Weights of a small mixture-of-experts language model, trained from scratch on English Wikipedia.
Training: a variant of Adam for the experts, 5202 steps.
Below are experts of layer 7 (counted from 0) of a mixture-of-experts language model. Rows are named gate (a neuron's input weights, with its number), up (a neuron's input weights, with its number) and show model dimensions 0-191. Each number is 128 + 32 x the weight over its row's rms, rounded and kept within 0 to 255. Numbers have three digits each.
Before each expert's rows: "mostly gets" lists some tokens that are sent to it at least half of the time. This comes from a sample of Wikipedia text that the model never trained on.

# expert 37
mostly gets: ", The", " | \"The", " Great", " of The", " in The", "| The"
gate0:061167138122147041083135166104146109142148105101112118120143129163139118132109100083110107130151192165080132148108174141165095151079120127103097120123184099090133182109134107113215129152112161108088126114096190135154150147132189151106145170059115182141106119146144165142132082099162111114143119169154058135082153157160155147175149168120127117145094132184119173140164157111100152141111125157132125101157132110164168137104206144158147159111158080154149099186162130138188112170120102196079141100115126178091105126178176064194159149050154096102167087140115131136154134116159135140
up0:133091123112119125134099047180173083071137175112178132093125163126144137116120171145096094183103112179107156097106141173156118118138136090116098157146126133127101197212101062163111092110146106167117153161101110087128110133091106134136152106138141140105169164105151124147133119113120160145176150185154172114148124124068104186106129067106051117161177124065134082177182141111104102092102142135179163178167120112103102094078124141088129101147140125100177172111127129095114147128104190128160128123155185140143099097134148097124127086202054178136109130110076077100154129126198152134
gate1:121140125163117101132156112148083128171143136167171138160113114138104133090126112143017187094080142177116154161077118145182112130109083137124154095120205142092130086122116179089121124147125097099165125120134157172157116148097121158178111094182147124119177135140168148144134117086103074156124155127139128134170054170131124125156140162123168187128119115156110158090121073188112154182152098150117090130103118151138142149163138065109143147072033170101095106124077049163134118084089174131111134129114186059139163116132160145080162106107112121165147173117134090054100139103159133098
up1:161125156130142143115123131173131089123130148151128117086133116110179141119123153159118109061189129104089118175147183127141097119100166173153146064156109094092163135142130096075080157168115191133124123149065104138101151109117143081131156181135107145082115096134097063190174142095152104143188151129109125111106105081157095134089093153141102119146123144092131161113122138097159101125038197143113116125112172115141090085126084136116121148120092144082086105119186109094160162087155124162175129190150083141170124198131088131114106147237096074137059103114135198130178131148148128146
gate2:143086115169173079092170159152144177095131133198077093152173064151074094107074115143186147143030159121150150123121144122150140181122113076158145057137185136139124100122164185155105123126170083112106109085137135216202131097186166105103073134098194147127072131073106107136146069123092155143138119119116139114129168136133156111157171143184130151097126167122109103098131121126149155162153096116084142149112175103130133141123140093119141086072135116121088169117144117125103147130066085129121135102109122152102112144122139105123170187109162109114183099117083159107081103145154112195
up2:093136134137141206120131069122153113125151167103113164120174105150175188160147089146111065125156100184133120124123142134139168094104148096154133180117127125143165101125111150165093160132077154174127161178107124122130144131124073129053117129090172139140127111149189138161097120173174134102153165109134168157077137090109152174108105107131131161114153128157151190151109151076059108227108122119078121136085181157112128146138145153101096127191160133144135082106161068115126142087181140132108151207125078189120180077111132099170087117143109166185137130126136190187143123142146088083
gate3:207138204105134136128139161171115047117109132085151175140127141174131162091102106054134114164158164179145062098138189183083106133085114139140090115166128113056128168100151117153144110188160128145104169138154147095111155132113123164176161157058122166148118160053129132141151102141150097146200109070116141120126158141137122135196139193132118108165121098144115108185124109129088079119082184146193101106101127135155111089154132168118097160167129146138140165114134103120123172121147126158185137123111116112142096088142107149105061117148052120130116135161110115084139144042118120133
up3:087125155137129147139059144144082094112122100045142178171154144132145122101127166094128089172146145157128080140136147166111138140066123131143109169152218112083178106095109133157068168117109103175147148142136136109154175082140095171133150199073152147218143110111117102191128083195158130119114146118148106099133183114133114108194124151142084130170120086091143181162094129155161136100071135141166139139108096151135132131157170211109116156100109143132125171117120162133089172085186153124179128167112125097101075088142112157133091118142102065123111115167102129132161166122081135182

# expert 24
mostly gets: " roof", " windows", "-yard", " mill", " corn", " brick"
gate0:155094145149107162135130142107157114188101078161147159156181146125158018163088097165133139165130124062155179123082134133177138178121165106120141187124160089107167178108181177043134170158132097157131102144142121185120110087090120110157138091126135121122081129070130065092139148130116118106157118069139063114107179163125128132169113139132144102132112130096230151128180158110107135050140108083086118120128112153166093092104164147099056132116135093123093116123140139129078107149116139103079161105130168133174122113117117104132107182190161129096129151128118147136127098135086095185
up0:155084112139102175166105117146158091194070142170124120170110079169195065174117111123118166198138156120139166096086126121186115139147090114110145177171114120094184123165147130099065137084151101152142106145162097140133147124147135127169159077138103129108155154078155079095117191178100112088157101118168127120153120179118111124147140156162158132133131155087191105161161167061071098091131128112111105130158059094120082155104161156149082113118118081159176140114114102183101102149143146111103121097162139119155091115084048152079107112170125125101084126165085158121069121098133189133
gate1:136110112116148169098137108143139083132140133169136099117098144095114204052157130071159111090156097105063143141185124118100078119129151121153147162077151135083136113132133101165109033139122183061147103122088086118113103112119146104104154130081107118151143099205088126179101144070136126144138140135184122147105124056038145150104153145148071099168113171194123144172161144164115097069121112096176067116110127174127115112124136091164125186116150128138116135124155141104122109179146162090126165113087191133115190150115141089126121159099126157148107049138132093148128186090103118150
up1:138074149111137122127180061084151148117133168111163143134129133149068141139109119084151132143125151055190128094138125115107187110150111113155076138122060084173085196087097112125146113127176094224110115142143118155202134105123090134180107155176116121088146142143102092124087120154137140184088154123153147090133147080147098109143118121040143102117137133111109095133096063080173090124111102126104142178136100153153132079144166090124143132178112143147130132095146180104072152199181081150150119110165156102148100150090143095133181118084125140116183090081187169088092137142139138123
gate2:139100162082107105150061135130196133108093138154078098107154106140108181104132115148121140085158154185123123129076096170110075068126117167192112128092133146157089121102158122103177106156130205152122128130135106165131121141080055100140131115120110143175156193122151144155110134126091128164140129098102152103111148122132090177149089131123137072104124133148128156182130098066146093133128145071107083081123195066172157131184071105098107182102141136143163125117157074089179157079099090177132021145131143137094111156130136107139094159087127146138120164104152039149164142133152155131
up2:146135147122131140158081185157110159110147166148131046121162092096103136158178098111080088117109169140129137135078146092106064100108106102122032181115149137123111123102143175152104078195177161112141131118127118157140199081161083104087150130124094120102143169212173124105133102163139105115166154131148154168089101144129121127093049106149144176072134150114121198184054099074085105166190138109108130150129180071136146104152101094133164172118142113141168137159129092119161165113131123129107098132117120149119169114129108134157136093123102135068147103162132119168174171183168116093
gate3:108056131180100130106116146120105119129156086047147188144054108173147134121103147151130146122117100134116117125088163182160136096115121157153188109151141051095148099097140100170140121156122175151116066089132119159138132127153135144121116157170099191148124108116144113157141108148084141181164115164143117129121103128088122106128145145121075090105124159128214137086097144136133144139105138109090144144128152198145086130112124135142187148115042123096142148118165095134077117114123071151123121191153178151171148250080158091188156178194109137170118199135137131095130139095133152145
up3:169116088079145112111128090155181120141105191190152108154136155140152106070121048074124119163105143108138089140108087109099170162135115095121125147159085147145108115095132084106140116092106111110079168127136143150120119124129104144170114131129148096143123155125138153116126142064162089082113125087156127167152165157169156161169155130136147155144137082099105094098162087115113157103164161114156043140173089054115163103106142171109116143139183105139101130095097169133119108107097209135053144043106085144091126049197139158063162109068129122162114096100084097192101160138145136122

# expert 12
mostly gets: " more", " very", " the most", " less", " large", " highly"
gate0:070106127078128066108120159134130082103159140074149184127139134144064116171170118113121107140128156183123121094110135142091160112114165110115163091140160068105113129088108142105116141166113172130074129055167089207112113149125125154112118169168175100143071089115178119187159099136102152152078139131118121098165155165144184112168162104133127064128123118115109110184124119054129096121140067125158168110109092183165119116111179067079137144101098152147142088098139112085169118133143152150161119134102136157149160089106152156155175078102184141158123106117121070195102184145205114098
up0:136077129137147119122098137109135139113119071093146125131148138113101143097140077098118153198130156167139101123168165152139117183160156176162142114149176087155085097131128169119084147162088079045105106091184168115103119165125101143112111117163130130129156212089137174147139126114104136092099091147120094095094155159121190151137147092160109022188105171113102081161060130102074056160136127150183148097146154143132200125168135159077127103104105142100125135128098109129108156085169179122140120159152117139122165111118146168168183093110166122106084084187184092159134130123149124177
gate1:134140122160130179130184154171152194117110119095173146112098152100137142153177090103095099125121159116149081152161168157145144119113141120138180059130146065150154100110056120080136119107145084163169143068118093163130060118041126096166200073137092098120117114085072139144145103121160135128076146122120101101152049134099059166145142097108148137115145103121149137134129101140106151161180103127124159135106164113176147085107125149151113097058078129162076064149092119114107165122178152182173115170102119172122114169112202097147144102120141160158106165157182101097110139102142140097
up1:108076161145116134157122145106160068094133112121152130149082146104077186110128125159145095104126066115127144115139132167144207131117097061176061144172139162100126162134192112142103083169130113083131190094133113078083123119057097111170134113134137158170150082097118118195104112177120144098121128116123051146122141062116086134133159149111127143122125079111108177149125116165172154157161146136097152079146181158121149144135132050098190178155173098154101104076126094120173096158090103071143119069081146176177165135187136148142128119131083100160160111156092096135108118105117112157
gate2:165123179125168121157114052130130142077141117116144125153126167090113123158151100155136121119113136097096099079089110127128082176160094168180146135193125078102112091143117164110144150176098172097137049072161112155172100147113133161103114136103152175129150094073102119183207152108119129089105118111124115133158136091130161111099115159138074067121129154187135092087134105056116041079098183108135145141149156085131166096094079138171120151117128186071070120095121109155083115091156128074108091106097105152101125108105151173154131080129170070145114155086158119144108134175096158084
up2:058134153122060154140089127118128098090081133135168136114121148146088142152110107107156158103096101141186128138146116146107123141067129124157124046135102162219074097121144147106115127142107139090173120134145141108117186107181116090147125170114170166138105107105102145125173130140109166125077125115085130050102089175089193140108138146164210074146132117120094140098192111130216122111144112125112216183094105163093164107165148160107155062128157101144103142114143154125135153179146117131085170143148089130185096134146119145127173114097060150162165148106127126153130183179098098132
gate3:109117107165148087111087144118189076171142074132119111147150151199127128101125127079113117103074126171134154119147163174050165081109149155097145097132145121077101114078127118135176142115100141116129157100086106136141083132129110150156057155086177149164133133155119149105146026074199159129128125172066139116147157127146108185117131126137166119110140055110093133155095101215103064144122133141096120099101208069127137150132095175133212111128148132152148120170136162079140163095146136158104142119149107147174095158131132141109119162108178154133142076097149088092177110088129140138
up3:066112108112147117127076152095177123164127116095106108142143143085122103127176137174133085110173173078137157108101164098136164119128120090135107172138099090131170103091117151203099093166153147154180169034145132200144163100106136192140138146165186129207115088094128144126110104115097133127194110131141070123114207117134131127149067147102127118154118086157148083098100131117209146118185121111137127142129202134162142122105122148048070118123111158117153097131144106110208163188166152091141143145129128178118109145109141167087103135124070135096131195112103123153131133125117122091

# expert 20
mostly gets: " on September ", " on January ", " on November ", " on August ", " on February ", " on March "
gate0:099128167054176093100200164132099119230131092143136166103158081149121079117151073155175145106133114081172133138106099118088138171146137188177106151154129161169205177126138072065121105100137196142146121086120098154148106135123122099132105163103122175142102137160165065158137126107154154154081069096109152114111075057158116140099113121118165114141121158160116153092149146119144122118151114141094103131110132195139126097232144108154136083084086113133124128111174170133145167142107103100143141189145156142199120127134116135122137110128171102164153158102089089124176126139100092165
up0:121132116161117132197109097117109136159136147199123120157077145100117150136178124081083138198113088125136130154127128090087119081176112114155212113121207139125137166089043175156122070158139108159208073144105144130142170104123134143132134089146067085100136138172160136110111140156112134140140192161171124089142141117079166138137130187159125112177153120112178136136089111137127171163069109173152132119178111117104151094040159108090132161091152166111170144149065140141183134060129170117114195121093140063098147117093147114140146101134132158102117123103128152138143101173125158120
gate1:087098179132169140162127123116127131128142071146140164107106113171148105127048146138138179116150109136153122183080160156095151179161127119195141118104086071185218160128127144146161163119091173182140113101133161126145132085197145129091136096120067111145142099137082086102169190081063117111085147147166155103164081108123115177091128138076133085136153091073108142145119126102100091105149181098172103102102185161148089157111129125132158148110130086135122070146160128169159122156117130122130090203102143093127143153160114152077088148168084134200107180118085127150093095095129107135
up1:165106144193143138151112143057191116112109133110129111184115150113163092178144093100154092128084116144099048109165146119113170113139132141120096111172110147110060105150119136086140116185056104090139161190110125139129069136108119084126098147102175129132113132130164124070132125141165112064116079123138153140053103145112116161129145064058098136086107101134149146116133119102189142119125152131164122088121135091107141140098152142109151143192125075100050154097201128152160170134154115150097113149135129193199123118130094130182142108168137210137134092154153115080109119168075080099
gate2:146123106134114117118104149125093132144076169119095155142086097158140178082090086165115080196109160140116166115078183170138145084160145149117188141128119079129176117141126114146124080145113128129129169153113181108158098059157077154164176119144098172122177095082146148101150133118081154133165085133142184132125177114124186169141128159080157190091146128153126065111209120071108071143157150154137130177129094129150123135142142102117200167064134125139127100153127124086113135133232192057137140131110105101153136115120124088124166135106095133153110165174180085148165136103145143164
up2:106175143144179141091158161153096114135193087097186159154095165104064150163145175097161098066123030112180125177146166149086102150129102126092169137123144088121113139095025135121100131117153107143152136150101108105138069084124113153147081083102134153148122077134141143187161112096141066117072134123094103166142056108110121148111117121153122169175151113110118120111067089162136153115088119116133124036170071163083097165145079116140098116149112133132149128128165116119137055130133179093152184159077181131124116112148145155080139102133117166117095114125095091129105099128100154138
gate3:098095132094142175093127144116131184095205135126123084142113186155127135111147132139123151146133136090105137080097145161147129117150150121043102136145090123148096148139140101133123122112085065189146133194098077148124062172092098101165116214134129155172113141100135059184092137109132127112119117091114155134148077090126119110120177124124149116177167071130142083142111117094201122135134125089111123157137110124093132124149148183095079167106104086117147191128105200107135163105130129100093152121131143116111053190105094133114102109118142123097028156098123069087135179181148171177
up3:164130121128125100091117169168121102151121145103089137133118214119134152161112130076120093096122075165120081118096187185130079109146084099145106108123175141142148125093058086139127118109122119086081130145172173127156157061147148170120147066136142139094114147149106136078155142146128115086110102156159092113126145157141110141129180184140150151153159101151131116141038098145044136171111130195140119075166152088137181096124148183164101120155148137100170137089100163170115130120120137126139100106135092197128124156141094154104119131097058077149133136121175180234074174085138123111

# expert 0
mostly gets: " | Set ", ")}, ", " | GD | Pts", " | Away", " | League", " Champions League"
gate0:098170131116066166105137140094157122159156130124092149131102158070102103115087138128137118136152114112124144110108189153157125154115126066107139142071151066065119119110180089056147147145111120097141104172160192179098117130173103160104152156084206166117137171164156051105111125083123189109122133122126148132129081152146139120176121107158096115182124069133159130118125160114135106096175123111121096136065132091105111117179191137145096172084109089107175071127178144118128117079186147134137165150174131115146094158095118209143046095148092061118097117081116138140177160113124135124
up0:095152159148161147135122170081126115132141186134115099145169047135105157112109151137073118105111149119160150129176140103100130096123118180092135110190149142134132146081092122136116093129113114115125150101111145093173085133141111139114088132182098136213197046109086185152100159116069142151099110117152121079144073071137111098140130183112107149147163112177098197158068089147162152224123169134133132138097127141108178141119162156110140104152150158130112152170130187141133111099145147059104114134111168139088171022091138127126200154147157133160106142153160112116128160102134077106
gate1:038135135174095191098107124055143115116082120121082099155184105107139066102104059157170129167094107076133158089148160137148142189113122174089105152145104203167154131103120188143123154109230158166128141125103072082091141149091150160075174183133179146159133087140115048127106164162180143156090177118120156136114146173125132153149078111119161163128137118155120199159061145152099118122136130098157130087118098126162092170119134162156111121142138118178125121156153079121140063130131136132126082119137129136143066106115106127122118141149122154083085108095102139150160117126128105154
up1:075177153155204076075168153137136142075117138151139139111173045183187158137077092171157148147150144115157141112170106200147122165082123146116077152091151144146182117117157176133189132093122088057159172133108168142107191159067103178107146125121084166196114131097068099117150140166168104130132113103139118142100128120151145131069126139163126140136161156090144163149128144158114147211122101129139143206131085159103129077132118157182168144115127086113169170124111127112091122114168156154098105107157084119157069124166108142146141123129101116118169096150109151138143060140109158148
gate2:143156160042133095095091127128141114126112160122089127085144181136080164138159171152114125135155151142094064120140145129117112101135109125108065058132123062071137165113157115097126116121092211158122133167145068145124124146109109118115179093142113172136147166120167120144101174146153108119127121180174201140147093168145152148106189164108082170107109148152144112178114089150124147142153126153119135143062185101095126124126108088077071186088096153148104108164121132209123149046131186115101080137112098132092134121089101133026091082102092149156099135122152115136148106158173121114
up2:118173138084109062089156120144133110166130119129141175155087121134135131135071155145097182111225159156156144090116130147089031138176106103101116101164115170114109155128147139100104157120069105121108124114175149133117110141188125164154164120117152107125122106111147144131139120098123118121140096014152130157169143116136081048149110093163111164133147160137088060148222153160072097169155099113195070125128063062161083137114179145095098133175130122114094167107100112092096111150179139138188131066114142119120099100119122108139126125125105136162140088165125105155144153088128147133
gate3:122147109126130102121147078167119156141099147080124083141120097124100100112047127122121149137091142114179135177106137146117124150148121077081086161065179132148084169125120150168149111154178120128100144067209142159165097133135163168144098178091180113190098085137086118116160095143175144184129172136074131068126166109084098146214144177119155167101167099116140146135077168143092119129146155092113127115138135154177097085157181102120107143067128108147171153179116146101183107059131167114133123183109195141142145129179143114125149122133115073202096139138072126117117155160107133158
up3:118160123180119107118116162067089106152107127136113124161153116127112106147167124176118166065120148154104147082189108096141138124083155170130182101160087111136127147114150123138083160090118132092124140130124139157114121151126114129125136127194089102105170137133111092170134110114151230064139055152122101149092123120165134121059102101124097141148129135165166140133169155138211129102133154135095120191098136125142166151097086178134159078171138078107131114127157133154084143222077022176123145083153060151158082166106108088170168137108164123087172179155139133122178107115110136127

# expert 13
mostly gets: "), American", "ง", "а", "ล", "ي", "' (pen."
gate0:111124105100143150133121089134116128108175099158123145063121119123205125092149155119134132186135096188106129123120142114189124118170195128157120068122105140113206123127122135155132124169125120185135096142142133162051080134138204123101115153064156151173149114090074082145153128145146118170163132102138146071177138155102142119116129109107153074147141146108148055137149170075122122087103120142132103117155124119154085106071141214145132113083110105161173119185164159113190073118116133131137119117129151127102101179144134121186143138143129054151142171096085069063162139106163214115
up0:170162120101130091133157122133147118137137115149136159119101138123090190114122124163098184110163187102083113166168108110158143070122159199179120036097142135145130100166184121140159124111104122054107133113091176160144137193108134097154162115129203146132132156141163152135178119167130165087134122101099191144108126168231105102160138106130074116154119136136057102135140122156152111161045176184154151182139165102114132171117154136121137168126133127172131129179126111110079157121116138123106132103161206150134181128095134153137174174097134088098152085149143095135137103054167121134
gate1:096130136116084078086126070105158054160104152148143116153169156131126019065125137095150126137140138144147139083104106148119109137120126127160160131101066156126125119166102094120096084202129115112141136171156149201135167143143162081165154130143206120125115165099146130124171154083139089096159172070136100136099111128167107114141142053068138151054105115111137153076160131082149094133097103087107079133188069147116094099102183175174156139121114134155174162109160119109140119148074094129119101122087141120176120105122132110144136131206129117125115121101119088094147089087187172173
up1:175190141104153176112142125156129153132158096145145160065060070203147196186106173192107101105143102145118110152155123135133152073156169186164149117126141095133136143112147131107164165072137154168102144116016114077128114171102100149120142128121088150127177151133130111142169099119121167204107114134135143139105167115120123109130186218185134111205120114147119038120117168157152120136075118166164155124123169118157129132149089122133090174136128156088136156163088116103120145131115142125156184122163106112061161135102138111136115179072149125145185157153110125159135151143112133110
gate2:142104110097109125080092120138153141140148124139159204171114126135117133127178142139106097133087125100140092049070155079122130165100127122139117091126084095131111092140091124124106146197060079145083150156073132171131138142164145099138112143148137079108195193147169171199126110141081165143077089126134105166164095126155145146166143085159066131117099106135133089124135190085142083122077081130108147127106085127131098139140156143168123132191122117108082175169162119045119130107114108159118063185089098135121138166103186073113123135130112147148139144109143062110160137074181142199
up2:116128145089137161152161102085110154094132120135132050041108054088164175169134130162165155091153157144144175133139130183145138126144122129160101125089180171112164156152091098130108096139122093167170075102189089088118122064139082121118134070164111186155109158142118056085130181073156092087155151108110149089127110097134114122127143136119143094180158168090123170126138114152124151133169136196112143141104133128092115098137158144066136145106147147111167133107062164151093156134081077120157185112145152139137087096196126111152141065076125096130141151114145199138106137164063116088
gate3:117143105133102137113106128089112116105088152118105151156135135122177127102089143076098148181120171148104126034103153200096103100108168137132112068143129100133139135114152087168161092192163151148131108209123127161137071106142161114118135071167134118145168122140144162132091164189125142114141134083084151153119115133125108119185157113117131139105113093160132098148136137114121123128129115152115110155050087183147090022108106107122141096122070160102130143099179039104158124197143155134115075142099098158111126119136113096178151175069100125168186131090169079185103110049161130138
up3:129117068167092156160131088115095184083117111156086136186043139084190152117133095164158149119115110201154119058133148170108092061112187119109123157124126112143136148113109165188143148157073153051191144105127108129120047041116147119127102102097113148125130110129121148092145189167210151124078118132110107106152116112098132136117086105107178154134097124144159145203110135110120135117190138131117164127113135159126127079143142120159171096101143114127169154168162142145182134119191163181092093150130149118154115096123092134103155149131097084177105135086135101141186110097115159094

# expert 29
mostly gets: " to the", " with the", ", the", " his", " their", "ing the"
gate0:138120136131213133057166166108114148185106149138146149158176146037106108113162134150137125132161132106107179070071192097076100156018168128125080156140143133133115170126139132111116126163152162182137149109158083177143125099159175129077168175139122121166088121048053150113037118084115101088153091128144147114104151137064201166173118147117116134116088113147152146111078098164169129138130120100098139132138095162153106097124151095077117120125099110154122131115147118107112101106177158151125162106098172085113133070132140131164155136115115162141118089089121122173148127156091109130
up0:090126133118163138108120118114118083081125186126084127133129137121107142138057125123157151110070157160034141134156114061142101105091120164134120142121140130118162147081154072166155139145208130070165098060120123158154097163122155174096098157137189078129135126115150115181113157126094064135152095110127135101142090111189139085125125123104172163076135108139149126132123145132131135132173096120091072095124090135141111194137121145142125152157221157138129145085121128140229115148129115093186107147124157185112112164074144103156132108211091142121105186165129093146190126157156096079
gate1:135161189142087094116107114163126142163138122038148124159146089085194104143190149106131166105140117172148161103127100125120150135188148193150223069161133070140104099112090144116153145142074195146121209113072110142120117110060148129137144096092134135162087107087172145179186169094103137137088121133186079121144100163111109101119187123125107132134129115114116077109173158151181119098082125107139120117133144086142122115141113061055129130152090115163114116096197143121111136143156099125149138065105092146118110147137094115122117128104131075185158167099137164130153157060105120123
up1:100123146127105127130072080147134124198126100092103038143169093116170122149145144136101126133135096106076147088135095127144093147117122116138151093125140127075120124125119091085152147104131179118097188124172148215150101183104105106103156134112083094150070117090121094159095151144126135027113136176199083093148140153150157131193147163161117165130105108118115087175158126182162115182106112118133118132122088093101136148075139131115154087143133101145098130055126136097126196102087156088167132108123066175085138124149133160161081090098141113163123106163094160180187191150088110162
gate2:134163148168142136074103094142187113140091125101117168104041129082101106127092140121204154099142099181064155140089087149113121132069118130152150167112161132115114145164149168200122118149109151122145153098141082235189139132129167136139119093094100104072165153148160094102064125122139121110077057099144124056128163108119130090138105113188079117160096194102126125168119059209135094105150135107197133137112155121098054181146116127121152139140161123076167157112147134127108176143153134119148098107111142133147086107122152172112138149138081176142134124136094142134099115108125150163
up2:117158130144047126175185115108072136100149084095134103125142131138160182145100120131131100090132124108157103115137153162091130134108104097131123091134145131143133059112108122048123090104136101171096136110097066113107132155136131129114113080108128112041157108104151121137077102107209184158159109103104161112097098133135087169153120064123147169112160088134136100141073171086086123143095132144181105135033136107081113083119137057121085085053135176074118114096113148099117133107145070156223112157133159081160108181133081147140125101154106102142155142145135091146097086136162159126
gate3:172144098145042143125157161161152119102084106139134162126163158194156165087122132137084124141133140159113151164148107224132156153127142157138139074124097092116113124165108094123160122101067127166145149082083148169096112031100099160155109141165056132128102070129109133150139146159095153162125090089169105073043162086109106117100104145138141087158150076112056163185079153133121095115165123151202148122161122130136095109125110150155160208140141117141177131136141122122087109141085078150165090153144150130137097069148102123105119110124152157150189109113155123147072102131103155168
up3:116110146134147175172086068126120095121085180119140130143090145121157139079138184115110125101153087158090118166119131131107139192085102137149065167098103160141084169099162142137137144170191072120131141153125105113123129072120122105121231141169125136110104069162123110145102176101143064140117029121110168128100155121126165141135131107152206105158152082096119130061173111144177152063179122112094125126138082079137116114108121117121083139158082117161105136108074117153147121128069108198115045130124138146098046102150138131131116114151099164144130148135160153149138111149072119176

# expert 46
mostly gets: " sq mi)", "°E", "°W", " in)", " ft)", " hold |  | Swing"
gate7:187148145126110168049130119069140148120086136166065102193111150096157097125131097145102150110124132140112109092159164207098132126180150147133135081121143156105128137167153138102127031118140186151159132142173094136082125132124098152098158120086211117144105172083139125156089115125117156132088158137126150155122140191173090116137153112150170149133120093178109178136114116135082162217118143123119134117109089092140120145133070130094190097135153095128151097156153104160116084097122139098159130092129159125117096171083133081176088106133091069125184085109098156155102044154069113081
up7:149166111129168121149096132145067112141117120096200151074151165160083184090124153118114132112145097146124165200144124145138175172176128099123129082141099064155071165092112123136113114209140134111122186136133172113195154148050165099185099114129088132059089133153137140113216152133143137122156144142092081143125115110128145150107107142143127127105172185117102123129213106203129102101145083136094169150146135152094117122114143152118156173131074118166160167093124126140127127121150158158107188142105116099110136096125126161131161194171172070107149155097197158122062141083125132121
gate8:099118100130119140126127168136166116100102134093096147143136117123097082154126161199148107128118157156156111091085108130070136113153137158153090045088182107117148123092097181133095115125138123149060123114115140161077080104115081174096164116075075164073148135117122097105168139154181195168160141057118147140155162082118060152141127088089096084152107109131143097106167140144094119142140236141149109152179091144150110108149129158092155169081138212081096121125107169035144139122185133167091090146168147096127129145123169140115060094128113146166120131158104146107119104133133114149
up8:068175141108136124128105164176108120083089117096135120129127161118100113141147160176161101108164151154167116074126126152058159125166131101152115105101157173108106134101115151121084120108158110178087096170139118151052133133144107161151157098070058098065076120148130121109175105145171133177165119105124108144131161067087064202115097108113116099184110106130112100087181197110135165131155201112168135102166080118121092133104092144105160159098144155108072149077074114066156157156176103142112157096161176097118152140143173135133044097130092148181111105169081134134119121116130139144
gate9:066149125115123136131133155158107022122080063105150172110108168127070078149050175122130127153122177129093101115095145103190074127147173115139119132086156117098104147134116098116134050123071138086118170127105110124092180210129101124108096179117172134141117055121106159091131168110158133116133109140192142156075155123101138119115144103055126098168111120113198137126107104122131050128092143091161121099160151203150142110110115146123122115122103144213129131137171094150144084160133181123160104114089184131116132141115118170147111138122098101111096171088062117137153092118143143139
up9:134178154124124160132130194185059078082140081116133177086130180093138082143118163128177115190120167064135112095083108073176089113195163115141110164111136144108102144169133094124165083113115166149095106161115088129097166180175128115100117184066153130126096054139148140066091141121140129148104123156161101180061159135093142130109129122094145080145186135125164155130135107117146103115116144137143127108167195192104120145128093142132082096137080134181107129108190087152151086154136174141175166119096162153122172121093085177151095142121151066088092113094100150144160113134149144123
gate10:142070123172124118058157112168109113195070091107132113145107164091148109077122081073144167154140149157121109143041115117130076102084218182117131138165131110085163153145134100099128078104114171109138162081132107146146170095119128158120090130071147134155128129077123157166140120081154164151149167161104169167139099150130104104076109109135128170153160137141139170145138159157103145122097100190130099131145125201142127161221154123168126175098107165058146101143157150119074134134088090159123186143177165165152124169120168125154119128131144121153134106091105030099113090148122128136
up10:139176156148117139178098086153089125131083098077132123142110127100071150141135113085131145171201133150188172123197092099114100126174094155157139114127133127143099147185135203149117126142053088113095097180125162119111085120144127139180090082125190137121164182162100121085139099154151159132149162130139122169097129133075063198128100101113081115153121095140115131091169145138139161158162129118149148154166086128152114161108077116129097112166146134140097140192146113087130130154178076159055166072072099145130104099075101114122123103155096069157076108130108107128116108079132104043